config.toml
n_experts = 12
qk_norm = false
tie_word_embeddings = true
decay_shape = "cos"
dataset = "wikipedia_en"
Below are experts of layer 6 (counted from 0) of a mixture-of-experts language model. Rows are named router (the router's row for the expert), down (a neuron's output weights, with its number) and show model dimensions 320-383. Each number is 128 + 32 x the weight over its row's rms, rounded and kept within 0 to 255. Numbers have three digits each.
Before each expert's rows: "raises" lists some tokens whose logits its average output raises strongly, later layers aside. This comes from a sample of Wikipedia text that the model never trained on.

# expert 8
raises: ",", " at", " from", " ab", " after", " to"
router:161160155210091115130150117136138161151103170113132152166096145115158208047150130107188139145075136177146116072159118139150143148163095111142151105087102166138045158157115192089106057165118113
down0:135183147175122044111126133133116194186076140111129150158153139104175109148186120180161138071130122081102083104122160135127128162130103126075115158177173141128117139139208144126214053140142147
down1:143138154189135136120117126163135171166144140101106199090070110130174145146113052082158088143200162119196125117146126103139120137181118161159130143112109092028140092138169133118132056183159077
down2:123144104158204088110167141061118146109104161149155130142117157157197162142147098127134152156125139139121117140107178075141156141078129159138151098115102126092115137146070076148181122131132111
down3:173111133119099106126169135142162180114162137155174129104137099094147157135166120130163092185133103172160095100163143150171167157064121134161172154115152145163142096140159176129104122109046140
down4:079143105089107129089127090109156100181080095164119070064161092139122153101160107126147096192089148161195097118145133118168119105130085153148128089111127080096119136119093159099175122136133176
down5:111225165138111079110172105079093147155117114137109165133111085146120153089165113158169145124157118159155172086116115138178122101108093190183109090074117114087104135103083142101151099111153192
down6:155117136114111162104124151157087116141096083167106086077145149151130121119142191137115099133112177158101204102117170116180113119102156146094131079181119100168118156153107167098086107134151135

# expert 1
raises: " (", ",", "(", ".", " -", "–"
router:185135144151102116081161191112184120108095116067103191148146162140162164060089109042116113134091101129158127108118182095124182120144156165129166098085090140115114154153041191110102057149081116
down0:104167147110160151145154104123168135158215132091099163119094155125205104128114159080096166099172132122133202089119166180139087151056108110162116129159123134107102121133123109137071093159136154
down1:108147160108183165080156119117170102102182183131135112150090126108144079102064116122147086095117133173163139155126130191159167152159107174154170113120146128115100118227132168089159128118140115
down2:120131119122195166139092127133112126165121137158145149153138133113109153137137106140062065149181186101154147144068089123156129112189122159117165193111095079117085202132153130192103065155115102
down3:161124156130156198120106141086180139109137055126159066103113116136143157127157184099127105141151109117140060133063127157178137152093174176158140086141154187085124143097131127133099109108154102
down4:160184145175162154126159128129155127102128114116058082135146080142083140193108128176111070114064100119179129094087134102104127111128073167100100190143134127157163136063164090150128134085109175
down5:125095166132149230134179096136119147185114185141096127124144098223095167116148136138101171030124095196104177159119093118158075144115066126119033190086088167092065118098174130096104130171174176
down6:098102128146113072081078097123079170126096075055158149137116047127111130127174171144128105102112147153140108101120131118066111101212110115136140082136135170114149159172142117118101056114151143

# expert 6
raises: "\n\n", "\n", " In", " A", " As", " The"
router:160109099185118123097150143144124113112124187110121116112144177109079146050183105096136124080105135161136162126093129078138134066127083161140128140113092141156087146149142111127150095141067091
down0:156141134095102146163125148143159211154135088161069183120097175100106139155131117145143149085145111084143133129101184142114101114118123126149100143081149132117150106156103092157072090095193078
down1:118164054177084196092110147141168149110105193099118132107103137185091107209105162138153133126134133163095117052119116139101119141162161138145107159103129118118082149149119058112141173111105096
down2:106185142094138102116177126146086117153116151128125134161075191137190083081194091152113121170094189119092162172116108153162082156090100128176124165122103075120166101196104156111105125158115106
down3:181135111152125095107131130100118119130129164115127158146131164122068119070117113150149114108168139138122150159090121091140177121178164168098139091083144101095084111146137150127128148160175157
down4:074095129164140059120138146117175143135151105123102080128129136071099106134035118155127144106110153094112091188154124213157094164129086177116118099151103104118120083156143147179119143133124132
down5:197085149158116107097120090126085114108156112093098083121127117081079132180088041119144149116188143189173114153115060134139139127151128157157090113115153157153135106125152133126174157133126183
down6:082139125210199169099136113143114192076091129155164125121063112103179104144055092090101168125141136164149084149102156101118164117091151077137086101115180152210148126106165157106185150168130145

# expert 4
raises: " a", " an", " the"
router:148124120198129103131137206085149114142159124105109135096044155130150133113203135138136153130060089113144155112155160117119143126194175159181115110087136157120143122155118107127136116129114074
down0:157132125087152114104202092180107099127171174163119142165173146103103121119081051087144138120182110173122088123122129133159143117155069161142111153114092077123092127167105115161157135154119185
down1:132145128140079079115147094062157175142101129108129159142147161141104127165042176113203078088141131124066042128114186096158081134136135138126141114155158030124117139127146172120031136111080097
down2:136088139078129123184110202164089139117165131170104207129172122127031081153108101094179192113073111125152152139134100126091064103160160179108147123172143061104143148146089119170101075165072129
down3:143074130124087112102117097147124114154140152109132184069101125154131100130155070117126158142108150118133179145158147169123162128084147059126130128135129115140116197117108171118060149130151079
down4:121160126125177067127136140075120108130087121161152153096147168124149165109164175108083076166134118116149141154138058119085132174107140134091190112026092137110157112123135134147121166125108119
down5:058102087140153113100084120138090142171145097141168159141108099131153108114111161092150157169163131133123164106165179188073175156122137122096100097114073086138169142140148107108136135150165147
down6:118133099095122086150112059167159144161188162127097141059149130102149138160164081079093128118148129094092143104083133166111112171145104128199129179129143109127119142170158140130091107118173166

# expert 9
raises: "'", ",", " and"
router:197149112156128119177129109139177084148101111150153126126104106119102132067084095107178159080117079149190167112145113106113128109141131125166173133079128157137101143145112223158104159169100132
down0:143063083188219125083111174138052166137131147136089160092138167147161108093101117110079141151091111092135126138180108141124090129114113121167128163133107175103147139137129164075113122138159108
down1:210123098143217145093107135082122123114155149105087169130128107107181166143225125063096077132149138175123111121156180147152087134113105100126166141152131149147214108139127110186135166145145153
down2:124110123119153224143083145200133100169081171073159170101174090137109105135148069126113146060091128133113207148151163088148161103089153132125080088129112153116139137152093140199135172158136144
down3:069103117126124091098143167110080162161120096131127116152082157159189162099090145130138162168106142112101155175164144126126081123076134177116120158134162130084121055126232094159171126094147043
down4:143087158159148151140137090148102141105110093149123184136105139144090069120028178113073129115096149112192150192171112104137105098110105180175146144181139136070115173157157100160121160107161148
down5:168129153171112115087151152100085153159106143143114120080134126125099109151183226110122090149100166130106207148138126130089158110124096090094118161082145109157145065170120161128123166114143128
down6:140105143092154131173115123143169169109131142138101159105143129058147111167098155090141123146119050080139115166146105144135130090155128104120145117113196177165140054150138141129093094096115104